Weights of a small mixture-of-experts language model, trained from scratch on English Wikipedia.
Size: 12 layers, width 224.
Below are experts of layer 7 (counted from 0) of a mixture-of-experts language model. Rows are named gate (a neuron's input weights, with its number), up (a neuron's input weights, with its number) and show model dimensions 0-223. Each number is 128 + 24 x the weight over its row's rms, rounded and kept within 0 to 255.
Before each expert's rows: "comes after" lists some tokens at least twice as common just before its tokens as in all text. This comes from a sample of Wikipedia text that the model never trained on. Tokens count by the router's weight.

# expert 2
comes after: "9", "1", ",", "0", " is", " as"
gate13 [117 102 141 139 161  97  84 108 140 155 135  75 150 118  90 102  97 122 120 141 139 141  89 146 136 113 172 127 122 142 161 120 109 167 107 146 119 119 118 126 141  93 117 122 124 118 126 123 140 122 108 137 115  74 171 109 123 127 120  86 113 117 162 105 157  88 117 115 149 156 151 130 142 111  69 143 157 149 137  92 168 125 147 134 104  90 117 139 110 107 130  99 128 125 129 137 110  71 120  98 142 166  96 134 132 119 100 112 122 127 126 143 110 134 130  69 112 151 110 134 106 100 104 169 109 141 118 148 170 173  92 142 146 125 128 138 158 165 100 127 152 105 136 118 120 135 118 109 120 138 110  96 113 123 144 109 114 138 136 124 164 150 103 118 114  96 127 169  94 198  69 113 135 121 139 119 122 148 115 158 151  74 111 100 163 121 106 109 134 160 111  83 155 182 167 126 137  90  87 122 127  91  98 102 123 113 131 152 141 136 164 126 109 125 147 182 152 146 127  88 128 135 125 121]
up13 [ 79 125 122 146 154 101  72 105 171 119 106 111 119 121 100 136 103 116  89 164 156 120 103 142 105  97 140 148  98 138 146  76 117 161 104 134 119 152 110 153  97  93 101 110 140 115 154 210 103 103 123 120  90 104 183 106 139 128 112 119 133 120 124 114 115 119 110 101 148 119 164 181 119  98  98 153 127 138 136 125 145 186 134 151  95 145 129 115 134 107 169 101 135 124 132 151 133 118 109 105 144 133  95 126 114 164 133 120 122 163 183 119 100 111 127 106 127 144 140 132 104  67 144 158 107 108 127 142 136 138  96 141 119 119 140 146 137 171 105 149 138 102  86  63 159 148 105 114 131 128 140 127 133 121 110 140  88 125 161 142 125 141 114 113 124 114 116 161 100 135  64  87 133 130 178 111 129 173 122 149 157 122 112 119 122 132 122 159 114 138 125 106 119 176 146 163 140  83 113 114 152 101 124 110 108 110 133 127 148 138 120 152 111  95 152 143 148 134 140  98  99 140 132 117]
gate14 [ 95 149 132 137 161  91  95 139 181 121 106 120  98 105 143  78 111 125 108 126 145 138 136 124 147 103  83 155 120 143 132 141 121  89 135 148 118 137 147 107 117 167 137 101 136 130 114 132 127 132 145 163 118 141 126 180 164 140 127 117  90  92 124 153 113 124 147 129 146 114 109 137 114 138 129 130  98 135 169 126 122 124  90 125 139 111 113 161 139 137  78 138 127 140 125 122 155  91 108 159  90 115 126 129 163 191 164 157 132 145 134 161 102  93 109 125  98 163 135 145 143 120 165 107 124 115 162 122 107 157 144 138 125 140 152 135 125 140 157 136 112  95 132 127 110 124 155 129 131  99 121 167  88 142 121 159 153  98 113  82 128 133 102 139 134 111 144 135 109 128 158  88  42 115 126 146 117 136 103 149  95 112 114 114 140 230 128  82 155 148 154 120 123 142 121 120 110  82 108 135 131 110  79 152 126 153 131 101  77 140 139 159 135 122 134 147  66 106 142 141 101 151 140 131]
up14 [ 92 160 148 154 155 118  80 110 137 151 106 115  87  78 134  64 102 147 123 135 161 133 104 127 122  86 109 135 141 127 134 133 132  95 115 162 103 118 178 124  99 181 123 142 107 142 158 164 114 118 136 151 130 116 120 163 120 169 118 146 122  91 101 174 104 100 121 134 130  93 110 128 134 125 138 118 100 148 150 159 101 119 126 121 162 101  79 137 139 143  77 121 135 134 140 132 169 102 129 116 119 130 121 161 152 191 152 127 125 125 126 116  86 105 102 117 105 171 140 160  95 103 154 150 109 103 122 164 104 133 141 136 107 190 163 113 112 119 173 108  95 147 130 119 105 128 120 137 111 127 149 182 124 131 119 129 149 147 118 103 127 142  79 151 114 148 118 155 106 145 154 107  93 150  95 153 113 123 126 127  93  89 124 131 161 180 132 124 143 124 119 107 105 132 132  81  99 115  80 132 117 126 119  96 115 166 116 120  89 140 122 171 114  98 139 147 107  98 131 130 134 144 123  99]
gate15 [154 133 105 110 138 111 113 154 113 133 117 138 130 103 126 153 103 143 126 136 142 153 145 143 147 112  99 130 118 169 166 108 156 127 123 152 130 110 188  85 135 157 104 118 138 128 160 143 103 120 185  99 137 152 120 134 190 108 157 115 154 126 103 126 149 103 107 130 169 130 104  79 127 106 146 153 142 135 162  93 119  90 108 127 116 163 154 104 112 137 143 155 157 175 163 158 132 149 124 161  79 156 131  98 150  95 125 110 122 133 128 190 162 125 112  99 128 119 122  89 112 132  80 131 138 133 157 103 198 132 117 154 130 163 152 101 131 141 165 132 130 101 151 128 128 165 185 142  96 129 166 119 156 120 107  97 135 130 134 146 120 120 122 149  88 128 134 136  98 122 137 109 110  86 123 137  99 152 166 132 152  90 130 164 123 138  94 110 136 118 109 139 157 102 147 139 141 126 100 159 159  90 101 103  94 110 122 159 126 115 121  98 105 160 109 145 139 134 152 122  94 114  74 111]
up15 [150 116 103 128 128 129 123 155 126  89 145 120 177  94 139 176 108 111 105 131 146 170 161 138 129 133 103 123 158 159 151  95 120 101 123 170 157  88 170  85 128 134 128 118 167 115 135 147  95 126 186  92 129  95 139 132 177  85 162 101 123 128 103 140 132 122 108 141 151 116 169  97 150 110 161 156 138 155 142 118 116  96 154 132 108 148 154  96 145 158 135 150 133 162 192 140 126 168 108 137  99 133 133 113 158 109 143 116  91 131 120 153 124 106 131  96 132 121 125  85 104 109  82  99 151 110 118 123 154 122 137 166 137 140 145 124 134 118 184 122 125 103 159 114 141 138 176 112  75 142 169 143 147 126 101 110 152 129 137 143 126 126 113 153 128 120 150 143 103 138 152 132 113 133 134 138  88  87 169 124 155  77 109 138 126 128  99 109 116 135 146 107 182 139 149 124 115 136  88 131 168 104  96 100 131 108 129 155 137 111  89 121  77 147 101 120 132 122 125 101 110 122  95 114]
gate16 [149 132 158 123 166 121 105 108  90 156 134 137 143  92 117 123 114 134  57 124 127 120 171  87 118 146 119 172 134 143 138 122 132 135 122 105 147 113 160 167 148 133 104 128 126 149 142 124 164 142 121 179 125 142 122 169 128 116 144 129 151 150 109 100 154 150 130 122 157 127 115 144 113 147 111 112  88 131 137 108 152 156 111 115 118 131 159 106 134 136 135  94 114 147 103 164 117 136 165  98 140 132 155 105 128 134 128  99 181 104 181 121 118 141 163 149  90 154 116 134 145  93 174 117 175 112 133 181 153 102 122 116 131  91 142 140 141 132 159 107 156 151 142 105 139 180 127 141  97 162  93 132 131  85 198 163 145 127  99  89 158 121  95 102 151  96  90 154  91 110 127 173 104 101 125 108 115 116 166 153 139 137  63 116 153 135 100 119 132 148 142 117 113 116 136 110 138 134 124 124 133  90 132  93 111  61 126 163 152 144 144 134 133 126 136 138 130 123 110 117 114 132 120  80]
up16 [144 138  93 146 127 125 128 100  83 162 154 145 149 114 128 113 103 135 117 148 115  96 135  91 112 130 122 132  94 127 100 140 136 128 142 149 159 114 170 156 120 155 112  90 120 141 142 108 178 137 104 131 100 149 147  98 111 137 145 124 171 140 113 123 126 100 124 125 173 146  95 104  93 164 129 132 103 133 161 115 158 126  99 129 131 108 151 128 101  98 127  85 124 154 125 162 119 154 172  88 131 143 170 122  96 114 100 127 158 154 144 130 117 136 144 109 114 150 121 124 142 127 160 136 120  65 155 137 153  97 116 107 117  86 122 153 173  80 143 123 127 149 114  87 130 177 132 150  99 145 121 138 134  75 175 154 138 118 138 148 138 145  94  86 115 106  89 132 127 146 128 133 158 117 170 126 147 126 138 152 184 125 115 120 141 110 101 129 106 149 135 125 152 141 129 140 125 151 129 177 107  88 116  59  70 136 130 102 148 113 170 132 121 127 182  94 127  99 110 113 158 123 115  81]
gate17 [127 177 141 147 137 151  83  85 120 110 120 134 116 138  91 112 122 127 126 121 107 106 108 127 127 108  89 133 103  83 123  75 112 119  95 171 164  94  68  91 136 115 152  99 144 148 131 158 139  64 151 154 143 125 159 149  96 124 108 140 137 142 109 105 110 100 161 166 141 120 131 160 155 126 124 126 140 138 137 140 133 145 144  94 123 138 118 117 122 152 117 138 103 127 168 127 117 128  85 191 134 145 130 120 139 117 140 118 117 116 163 149 109 130 125  66 131 148 120 103 174 157 164 112 142 133 161 139 123 147 140 162 101 142 145  96 138 141 154 118 138 172 121 134 107 128 149 169 109 147 169 178  95 139  89 165 138  94 142 119  86 120 132 135 120  79 124 110 133  92 128 111 153 130  84 140 124 108 144 107 171 125 108 130 130 177  70 150 151 142  96 149 109 127 154 120 138 131 128 131 146 131  79 142 103 155 162 172 152 133 137 134 176 121 129 103 134 113 125 120 149 122 107  94]
up17 [157 157 138 157 115 107 146  94  78 110 115 181 120 133  84 156 121 173 153 129 139 144 100 123 128 136 112 145 146 145 122 124 126 108  74 121 138 109 127 149 108 124 109 136 130  97 136 139 152 138 181 135 153 136 124 152 130 124 128 138 157 122 135 116 115  83 102 154 134 124 161 121 165 101  72 147 106 125 125 133 112 141  93  81 139 129 107 147 118 123 128 138 176 165 127 127 170 110  98 190 133 129 141 117 143  95 179 135 103 134 158 139 165  98  73  97 106 127 114 142 134 118 140 113  87 137 155 185 138 119 130 132 102 106 115 101 138 129 109 126 138 159 101 112 128 166 145 111 140 115 151 203 118  88 121 123 138 125 127 131  67 119 121  85 147 132 150 160 113  85 143  92 156 135 136 144 130 104 103 114 136 143 133  92 123 166 103 121 127 110 152 130  93 170 136 125  95 152 149 144 125 143 152 122 125 149 110 118 176 101 119 134 138 105  84  96 128 153 152 168 155 108 128  89]
gate18 [133 152 101 135 116 137 106 120 136 128 155  81 125 145 129 141 133 130 155 129 137 120 131 145 119 101 113 121 118 149  97 144 104  82 119 150 169 141 128  96 130 161 160  90 178 111 138 149 169 139 131 158 159 118 145 140 123 118 109 132 131 144 117 133 111 154 119 132 118 121 125 138 167 132 129 156 164  86 177 161 126 123 164 170 112 134 112 143 109 178 162  85 125 121 133 130 101 109 137 150  76 132 127 130 186 111 125 147 113 131 120 112 145 145 188 155 108 125  81 138 138 126 168 137 121 112 111 119 135 126  94 139 139 106 169 159 112 124 126 139 128 119 115  78 163 143 157 145 111 140  90 125 118 108 174 163 108  92 133 116 144 141 123 133 184 132 101  99 123 141 145  85 139 148 102  87  74 119  74  96 146 142  95 135 130 127 142 121 126 126 145 185 110 162  92 154 135 100 130 129 132 145 155 125  83 124 119 180 151 156 165 167 103 110 117 131 121 187 141 101 138 163 104 128]
up18 [134 121 158 134 108 112  93 102 141 136 149  93  90 125 129  81 128 131 129 108 120 154 103 138 139 110 162 108 151 128 148 135 131  64 138 103 150 119 136 114 149 139 171  93 141 106 127 141 140 121 129 162  99 144 159 135 127  79 113 125  85 120 137 118 128 119 121  90 128  92 120 134 156 108  99 114 145  96 130 146 148 137 107 145 137 166 142 136 142 134 105 112 101  95 153 155 129 145 123 169  95 109 143 149 200 157 121 106  98 150 111  66 179 117 183 145  96 132 140  99 156 105 114 134 159 105 118 148 117 123 108 149 135 113 112 116  86 144 139 111 152  99 133  94 115 119 126 120 135  99 142 105 168  93 122 105 106 132 131  74  98 156 115 111 120 123 128  98 105  78 175 119 129 118 156  89 141 163 111  83 137 160 111 102 101 130 117 168 127 174 140 141 103 166 126 174  99 127  95 120 122 119 146 153 106 103 117 158 106 149 148 173 123 112 129 131 136 161 117 117 152 181 108 138]
gate19 [ 98 134 192 131 123 114  98 175 116 150 117 115 137 135 122 100 139  93 143 178 133  98 172 144 168 115 109 110 159 113 140 135 124 174 126 139 124 124 121 168 146 124 144 133 106  99 151  94 133 143 145 117 160 152 149 102 111 136 138 159 130 115 133 118 131 159 160  95 134 159 136 143 146 155 163 136 117 142 163 107 151 140 134 103 166 114 112 156 138 150 159 102 116 121 175 118  93 139 121 128 136  98 155 129 135 115 120 107 124 158 159  93 107 110 116 123 106 113 128  93 147  81 101 116 170 105 131 136  97 111 109  93 135  99 151 177 168  94 122 156  64 134 103 154 124 126 125 104 123 111 138 121 127  99 146 148 119 130 104 130 135 162 136 114  92 124 123 180 125 157 119  96  71 140 120 115 132 147 123  89 128  96 113 150 100  99 138 116 108 132 110  82  97 126 115 135 106 120 152  87 133 101 113 108 181 152  79 175 117 123 112 141 146  81 134 111 133  73  87 155 129 164 145 140]
up19 [110 139 136  85  67 103 117 129 134  94 143  95 132 153  95 112 109 142 117 161 146 167 108 161 110 138 136 119 132 136 169 144 104 149 122 147 122 131  94 165 115 105  87 105 136  88 104  91 157 148 169 141 117 135 117 114 115 101 158 117 101  97 163 149 151  99 104 103 136 151  95 163  90 133 126 127 107 142 168 140 179 125 133 113 122 100  64 131 148  94 126 156 203 141  90 137 133 115  90 115 160 138 136 136 118 140 129  78 141 150  89 165 116 145 125 131 119  99 137 141 126 162 108 125 147 114 117  79 149 119 106 136 152  94 142 122 151 118 130 120 131 132 132 139 129 122 114 120 120 134 148 131 151 140 150 142 124  70 118 111 181  95 135 111 172 141 137 153 124 161 135 122 107  92 134 203 112 146 122 171 104 104 106 100  96 122 140 116 118 137  95  94 126 119 163 104 144 119 118  96 140 146 112 119 160 124 122 115 120  85 112 148 105 102 128 105 142 105 140 124 157 140 181 135]